{"n_layer": 11, "n_experts": 128, "experts_per_token": 4, "d_expert": 64, "activation": "swiglu", "moe_layers": [1, 2, 3, 4, 5, 6, 7, 8, 9, 10], "normalize_top_k": true, "routed_scale": 2.0, "balance_loss": 0.00152, "balance_bias": true, "lr_router": 0.000905, "optimizer": "laprop", "lr": 0.00158, "batch_tokens": [131072, 262144, 524288], "train_tokens": 907000000}
Below are experts of layer 6 (counted from 0) of a mixture-of-experts language model. Rows are named router (the router's row for the expert) and show model dimensions 0-255. Each number is 500 + 40 x the weight over its row's rms, rounded and kept within 0 to 999. Numbers have three digits each.
After each expert's rows: a language model's description of what the expert responds to; "comes after" lists some tokens at least twice as common just before its tokens as in all text. This comes from a sample of Wikipedia text that the model never trained on. Tokens count by the router's weight.

# expert 43
router:528449538475437532479416524437577506485531453507569491515539512517509548491513531461518498546514481465481457513553483501520486478494551482524470582517515523476521549461492508470476459548480489484465486462451525433453543499458525537521576484484481504424430432570515419504514495495484507525613514489444484510498535487496453491480566472537448444504528569447482486485508512472480518540531507521522487491537452471462471528530576491470499496530478479474481492492500475559486551471445566497538498495522480540488585516568528564542499551454426508460463470478450478461440545455485456508484481481502542529513541492544502530413495495417518507548437493465367470573494431475500510476545528492529379554552483494481636560437487456513448491592538516495463530482509416508569489479535539
It responds to: Abstract nouns of claims
comes after: " the", " a", " his", " to", "'s", "=="

# expert 42
router:458540472509419569434473493448503507519537514490589538459490495486519533464485506578519495550508518440504424489573472502473546501432567488512436555507549479486475616485476465504478492500421533455486482449484467475455473451501566448531512505482460502484452476513436500540502539522501550487565477507476551582466533478479428496457540498495457518531544552511521489535504570501507502519489458500459494472474442514451508473532567525465534529570472495472520427500475503589525491527467482474501497440461475505435494516514491479515541572489424574555477490480462498478438531470499558402396519518491518474500500466598519539447444445475515527450528599452433538471489395494530491545489527505530493530478500577541577508491464524501508544550412536537471480450513474453574485448491520
It responds to: Music chart and album text
comes after: " ", "\"", "|", " |\n", ")", " released"

# expert 6
router:450513505514484506516393492508527516559530504473557484475463502511482558460605530500472506541493482528516414498558518529445507490455480512504497584426511471476531601462516520496509449485465540467525511433462461490523499434462530449540508505508465518521482427495503455435517507459552565586603506510501532499491544442496471493427502517465457547508530538483472490502452517482520549501474486520450430544447475499446516530487507513503480509506447497465477490468529505561440561479512513491450516457520454479519516419521520499564506577356492479477438554496503510506393559518484522424425473516440542474521523459524535488427484509451484534550503565531471456452457404493542499484577483537545467559495501589509539544528549438498479569541502497540428512459550482503527523481461531
It responds to: Subject pronouns, closing parentheses
comes after: ".", ",", " where", " that", " which", " when"

# expert 10
router:506497490489364489516454514586481509492555483499584545482529492511503539516501599583498499583503556491503439481596485519526521458464504496447496596506557460488413534505506465524496518553432507484488478441445474495345495437510510507538495520504497496505505475498464491534450497512468567536519509507444501540462541443525523536479558553551427453524444520453544535528514500457495501496494441506446446460498458493441464506474553505519456478582484403475471448476527447558502499514476483472481560445585427508431549500499481503488454535466518528518480528442476543514444524511516502447454482494500518514505486537554456493389476446514488520508468563437437502502495419443466492509540527479566454487496494574544489513461510499526503535472505528551431520460543461515507551464501502
It responds to: Definite article "the"
comes after: " of", " in", " to", ".", " on", " for"

# expert 25
router:451545459460412515444484471451521549513523479455558517469457533517502509480524542457525482530515504543467500478585512520567506477428541530442465498509561508550453512486507471506481492511481567469484413413423499522443531477501518472592582497483524518555545508524483469535482534502460508539621488550463546519490582479524391495514536515491475450488571553452413488494575517502416495479501490484476475489506452469420514504521476545474483470582431500481480494484533502579480523480482507552517496456538465564488545475469498496510405526454481513490445548450489449467451521511477521442478457504493509488494514540607488517495473475486471494488459554505414513514524441515517494471531473540569447486455472561598562491531540477521493514484411558535462495497562473483470527412529545
It responds to: Number tokens
comes after: " ", "–", ".", " (", " +", " −"

# expert 41
router:500533463490450476493440487484504487567552525464504463518492541482507514541486497488518513534518518456556441451595502548562506477439515474502462528474492491510461547483542511506524433571519540496470477479506493463504513414554486515530525463524518525496474455548579440566503541497561541503557494506467516531474532424577445510519454506490422492566486578506546558484539557493451467486516510478498497479494511519500522522537508569477523508496400511385511504424526524491511482489380483458473492474520469513517582466536460498524469548497494481562467536483443420524438551493543483492415486531498506547549462466521531510480431429447533498477460558454399522473526458482476482457510463496533362570472413515527591503530504522479501534511501586469453543548504450454499544500456535
It responds to: As and comparison phrases
comes after: " as", " to", " known", " As", " is", " such"

# expert 54
router:510581513521442504479434483389507458502490481480528489527507505546525510553542563567542528542529502527514469469534533503548534480493534473548400509480545418507474583513446466505521534559461485427470474484443431451424515460514539497483528514513440518480534495515453466500468513469523530584653513500429545555504534474520494509501524530505486509477533565463440522503562533516454505512475451467478479468445486456446466494512486547532523475615483396521432512455492546577483565499441512526516491482545470463442538480509541482486420502471422495523481519498515484524474513470496471466443483478511541448464490543569458496460459511452470469524488573492455476542542381521496479473495448500490439552498504552564557528506504495499506510472424534473449504510534477484537560445527566
It responds to: Birth and death years
comes after: " ", "–", ".\n\n", "200", "199", "198"

# expert 37
router:536515485503397560510408522455505529494494460521567515493526524541459523482487529560478547474482542473499478471583471601534528471459519481521446530471530471505469549484480494494509476541421517441429510468400506509459541446507530529536462461527477529502492464510491416461513522443504531533604561539460576551452557481511481497477474544560472496476442589481455513477487511489476506476479453478434489570530454508407459507561521575544468542569463491481471470506504554528473463552448504474536516491544478464493548474540494446484529561462472565463467547509506441489428508438501532474481545457462476488410543522564498503465445459465488464474451558452490498532461433502517473532482517443554459508489525527510602523543493498477513505584391511532459480510483474495487520442560540
It responds to: Punctuation in structured data
comes after: " |", ";", "\n", ":", "_{", "^{"

# expert 61
router:536483561498487568464413489414531551499506494528553520475479496493510546514512549539517490574554490540483402492534473502456524431405547491505494519450410535468535577490466497536482503493484519475489444486469516527481452468496478535547546466461492538502451379560490514551487504514492498494599450509442559544461558474595500455488518511565421488500436463525466537526530573472484474494474483513494487436504469520441468461516517533483478554532463487456452569515471505577472563463456517454434559531529476478435523492524534474517444543439498502579506512495498408520460575488512521439443496533495499472500482574524480536426456499487525525466430535463452440519527409529511513458548474536501421519519530542515534529521487462482518538496472561475465470481530438492535472450523570
It responds to: Month names in dates
comes after: " ", " on", " was", "In", " in", "On"

# expert 13
router:463507517443451507490445490520524466483508526488540501490497455520502512491570551545491505570553507474537463474638542529569531511378556418519462540528541446506505576445550492494474510482466480450470433451492432521437511463455501533519500493457531531524505475546487435473459453532489582499552474444498546552462575449522490457513497568455463500528512487486476482534556492493465522531502533515457420476447497496458453488482496533520532498494481474462476476476501449547567533499439499506464501455506422433453576522463518516490500577490474593499478570432512430514499511534511510443413520509477434491506503494560463512446479477458554479506449562480471470507465476482543479523493551509511451551441482585576580496449481530523474515464412515513458502441604518471493464472538489
It responds to: Determiners and superlatives
comes after: " the", ".", " of", " The", ".\n\n", "'s"

# expert 30
router:476521499488436495440408496521561529530518473463558515460488522539488601508475523511528492502508489468475522462638472496457533458402528456520469532489506511450476579511509558487516467549506515490461447465494484450444471422456522489534514452476479565490523404530512501501553474518492543498607457554487511525492527532555435503471518522513436483513456500519417477503580558500467542457499498506521451488505470499408490485497476519520487546598390400405494477517502509568479479499492495491495465496494453494435536500528475462493490565461491523567495548469511468489441535509538496457434522526494485485480518504584557589459476502495591535507467502517504483539515458540514519416479496554464452527491462561541564513466480494497432475503451585546453522516494497509513518474496590
It responds to: Numbers in scores, tables
comes after: " ", " (", " $", " +", " −", "+"

# expert 26
router:454478496510473541484439453398526520511484512532541506499525453507489538492503531484521501506467550492478497455632526569508496492428579537491446575532528454530394626497466498490500492518507488458459497462430465492439505467456541513524528497481520529509567457507476470524487476519532519514538469465428592512474490440526564524474512571547452466523502514521467478497540519499475440512530510460482500550512485510485469452539499559523491506519488485473469463419546547615487498496420505486536477454539466529554555461487517524542509529452497534523495568437493485451476476503500534468435532485437465425534512546588494504412487518430533485519523503485441469505487425524528534477500499448483396517547537590530515518483500504474499479539408543531479472496568425435511505456575560
It responds to: Sentence-ending periods
comes after: " ", ".\n\n", "s", "8", " season", " year"

# expert 58
router:511538493494383482481477508504464532508531423460576518468473517502528541514495461552553530547501493521526518500554547519487533512484511486493466491518486472483495577477470529524512471475455529473465463422393472487536502444447433547532508560544426536445509466545477451536521526484504512538634543486445532545484534503548423490470489492514420465494485549510499469549573525460474533494490473471473478525506487503383481499579529537496480560580420446471517453472505507525514526523461492447515541434493412426421522479502546498499473518428447572513495573493489497513510532502492490449436491433501531490480542532592490541480457442456455504509460526467494507485482421503494534533526497578509498486489520584537593520473507487534492505509459530518437511522548423468543503443503596
It responds to: Digits and unit abbreviations
comes after: "201", ".", "200", "199", "–", "202"

# expert 20
router:505536496523433539501471480477525528561534503533539523466524518522477564521460555564539461523507495464433491523545512543431474534397528535535471544488518444488581520451480450486491464536496570530487494479423477511468524452496564462563534519537481478441545482474505448468501560501449498556569503518423511503503502502494481441467479488507463527474451546446447482544542548543500484491476435467453514492471488464458499568521485523520493550534499421481477488459435589566498505560520474501485531461525511499487516503527477462485470526483437552497494511488508469487447545550507428416485493469483488489499543513591471492440489452426540554503452586504472487503492301483536541540538548539515464513501505537579553517526512494477456480525423558547431563439557510474497533431505509
It responds to: Country and state names
comes after: ",", " New", " the", " United", " in", " of"

# expert 57
router:489565544505407505516421518458522478501554548494517519536535478549487524526518547534467494501477514514525441520613494468496534489405549522483504539513474515478496528512517476541472508519469521436529460440461459431445461478461513493585545524511484519503513467535535405508454497521492524554618478473498516491442568522525473536487552528521454560519484503506540525561529550489480503526510480488440461476465488461477453508546523555579473436512483481446456530492560566527500530545432451512547462397537415508465531506499579473541528559477500538504436548490468457480450512533436502411402513475439530439492470523576487523433481478427518533528494581461456466506483401470528542457481475542513443513485515544460562534515524473514514514548498516555441472473537434537541497476493533
It responds to: Section headings, openers
comes after: ".\n\n", "\n\n", ".", " is", " |\n\n", "=="

# expert 3
router:504448486487445534495421438461505510527490498508583447447515537503490535463556541630568457519450556462549505489582508475504493531492561535511436521440491441506530524495498527569508496502505515464506521483486443548441501501493464485532526557504465437487450436515477408467496469533517486530590478483492496498462577489525450463497469537532492513471492608497505462553543521489481513498496475529461452506481435491439448526516479506487522480560506494372501523505472521531475515461495498463576532516512447513487529490467500503564478578421486590522417497490458458548431472497527481478445517485448489484482492437572451473501432438494509526448489576478470496560478407521560526508501515500531441518457528505503632480498522525472471518498487582532483508473466488493572541424485552
It responds to: Adverbs and modifiers
comes after: " is", "-", " was", "\n", " are", " and"

# expert 17
router:460496529491450506473469488513494533568513492535582480487445539507518600505530556499505479567536469492480469470593488538491486423485504474522456520482481532500489578466498479461459493502516487458443451451418496509456452475486521500509522480493487530504554461495524504531536503481474498551631458540472496494462539499546501461501473533543486501490476489497402473553544586521433525452484501533484460466471462491397482517489478573546484567576452485424471511521533563588489456530466518416460513429546459493503571443478541460531477551506456533541504514473495408494419526493512530435452494528463496469469526493608516562492444447483533530504426498516451482560515436536535502494550513528482445530495502572525596520482566475494488469523445566555443471505478495494459505470545556
It responds to: Table and stats numbers
comes after: " ", "–", " (", " −", " +", "==="

# expert 19
router:493451500492448559496457458401535529556522460463545514491489514473460527488555508514514487522484554474490519491504496526480595503454578493521450525501567471496533546513525485518540480500518478441518521421498470458492519487500419450510499447466481510489488465499453485538483515518524484563579545502481519539523528450550417510506548607512452446513545466453450520564505497486474496484534466495500522494511503505449514482456466495508494502513442440481492375456475552572522495479465531511520525506556528391497499480515520510488505550495432562521470530460503472475462497466479451485417505513524493506500567561579453545460468479507522585492494509423399513551508379439472511517489557511534449590547507554492610487545503424523472526524376511464485540513507475477476563484513561
It responds to: Person and role nouns
comes after: " the", " a", " his", "'s", " The", " her"

# expert 23
router:507558511510413549435503479446556503508552478477529497448544502492482519505489485552506476524475575491538470514596522491506468471405530486459476483484496422498520577544507471495546437479499547496482495466467444525448472488529429457538449451486506503528453497499468430517517512476502546525657513471507557495427562392548499508471500491578469518519532556457453505517498480464498471511492497467528479509489436492477489492539526469478479514527502464446498466467476482525457474503487494511496461430527452506417546497447462502502500531439467505501546518472538438554442538479468507442488486512484432508519478455591524535480493498482447508518447518517445494573511381526525474421482488479515521526539502595483679474509503499489526513529429544504490464486522473475494525424520595
It responds to: List and table separators
comes after: "\n", ")\n", "0", "1", ";\n", "2"

# expert 27
router:513541547428441505511421508493493455510487479485559489464491466523518579450487548542523492519515529480486482477618549519466562465419562513487445561517520448481515534531512501469526491514504502459512487480449541571511457452554529509537525486500476544470483486474495420549493555510430558580551489522486532491474527413537463480489554570514460466532517508462500491536509591390445488453502464473548470493505475507374491437539547476543508477583485495443470511469479520470480510474460512488495499463543462468471554516511455517550530522446494545498438522444463481504410534472489492480412458486471477461461502485604516554438489485474486504522414518496495519513499478511508499468479516559542527556502454571554510486532526518460478489516393515509463525467521370477551483455502588
It responds to: List and table starts
comes after: "\n", " |\n", ")\n", ".\n", "==\n", "2"

# expert 33
router:519505461489452533458410444454575477551492482482498525440475501528491525533543504503500492614506573456572486459540511547510555497393545471459471536486484453465502560556576441543527494473514592445548529440474461525433466458496472513545557510509506537476498452531484506498472529455509517453620480579480539472439529497521463496475500526533426478519538547480523529464630512520444459496491545480476461531541476466395510470505593512541475501510462484444479514458525507510439493507483520502500461502530475536460535457465513474572480527503497538562439526508512490492478505506497483421443481449492517556499529528533498456449462463510514579476471588428446477504495442538526427517454533529494448528511471573530581462537456519513497505494420521507497495477510490520473523464539582
It responds to: Name pieces, punctuation
comes after: " G", " B", " K", " C", " P", " J"

# expert 51
router:517493551547429496442481500422503507479544525487593503523512484511525560495485513562492510483482494472553427497536493572479515508506554502469393556519513472480472605490487478499498457496467563436470472424496509443459481444537511545549471542487525561500537428501490460513477474493502472556604514496437503543517486479580473503481551541533466511525507532530492477529545530507498512508501508439394477499455429523404549487470531586510507464545478497435484441496523510514527511525527544478474478468565446524514530468511547510496508537450479521496520497506452498570433536525504506398484490465481531504505495512525476473478425382500560467503418512517455501514519393508571496449524500494571426528524478514560647522528464499489487483494426509497451506468556498484484495461510575
It responds to: Infobox field words
comes after: "-", " |", "|", ":", " /", " Total"

# expert 40
router:437535509448399562507441470508536500546546470477596510492579518499513564452502571536546472511495550526458458450566499477550529510469537450485455560474506502487559565518531495528495492506526539497447457393449511518469415417545542559542533522527494552476481418535448441483452528489495546579562518575443546530450543423558422526524460537528476481530442515464496485523505556470501457498513533455475483483541428531422463512562485437536526562523389462447452472509452478448537512497470503517498544443533526507449576511431464525518511560445476537516453485454442448520453510546503511469464516476521448446490504508524455506458465442461514451471452550466440488487517490497477507510506482563514458485493518569529545514506526516514485472498445522491439503523537464458510480506523504
It responds to: Table pipes and adjectives
comes after: " |\n", " the", " a", " with", " to", " of"

# expert 8
router:502559541479506556502509477506552505575530486496578499487528543502507536513481530476579449539504535490459522522592463576515428492445486538530454557448466428491540582433473496482506480568476482511562475471478438493498530482538495518568548482488459502528473454486512506426467519505480510517585517526505533558459543462582446458479543589574468530454446503474455476595583522498491511467507507470479470472529454434498516510510517480543503489529438420433470484463414536511519480504469478531508533467528454461464527497540448491541537501546439564484467524463478479483449486459490469396407512493506509491512546452563476486411448457441490481510478548502455456510502405506520515427515547552547437532514515550520571516520544505538454457496423535557467536453514500484526527486512554
It responds to: Nationality and group adjectives
comes after: " the", " United", " a", " of", " =\n\n", ".S"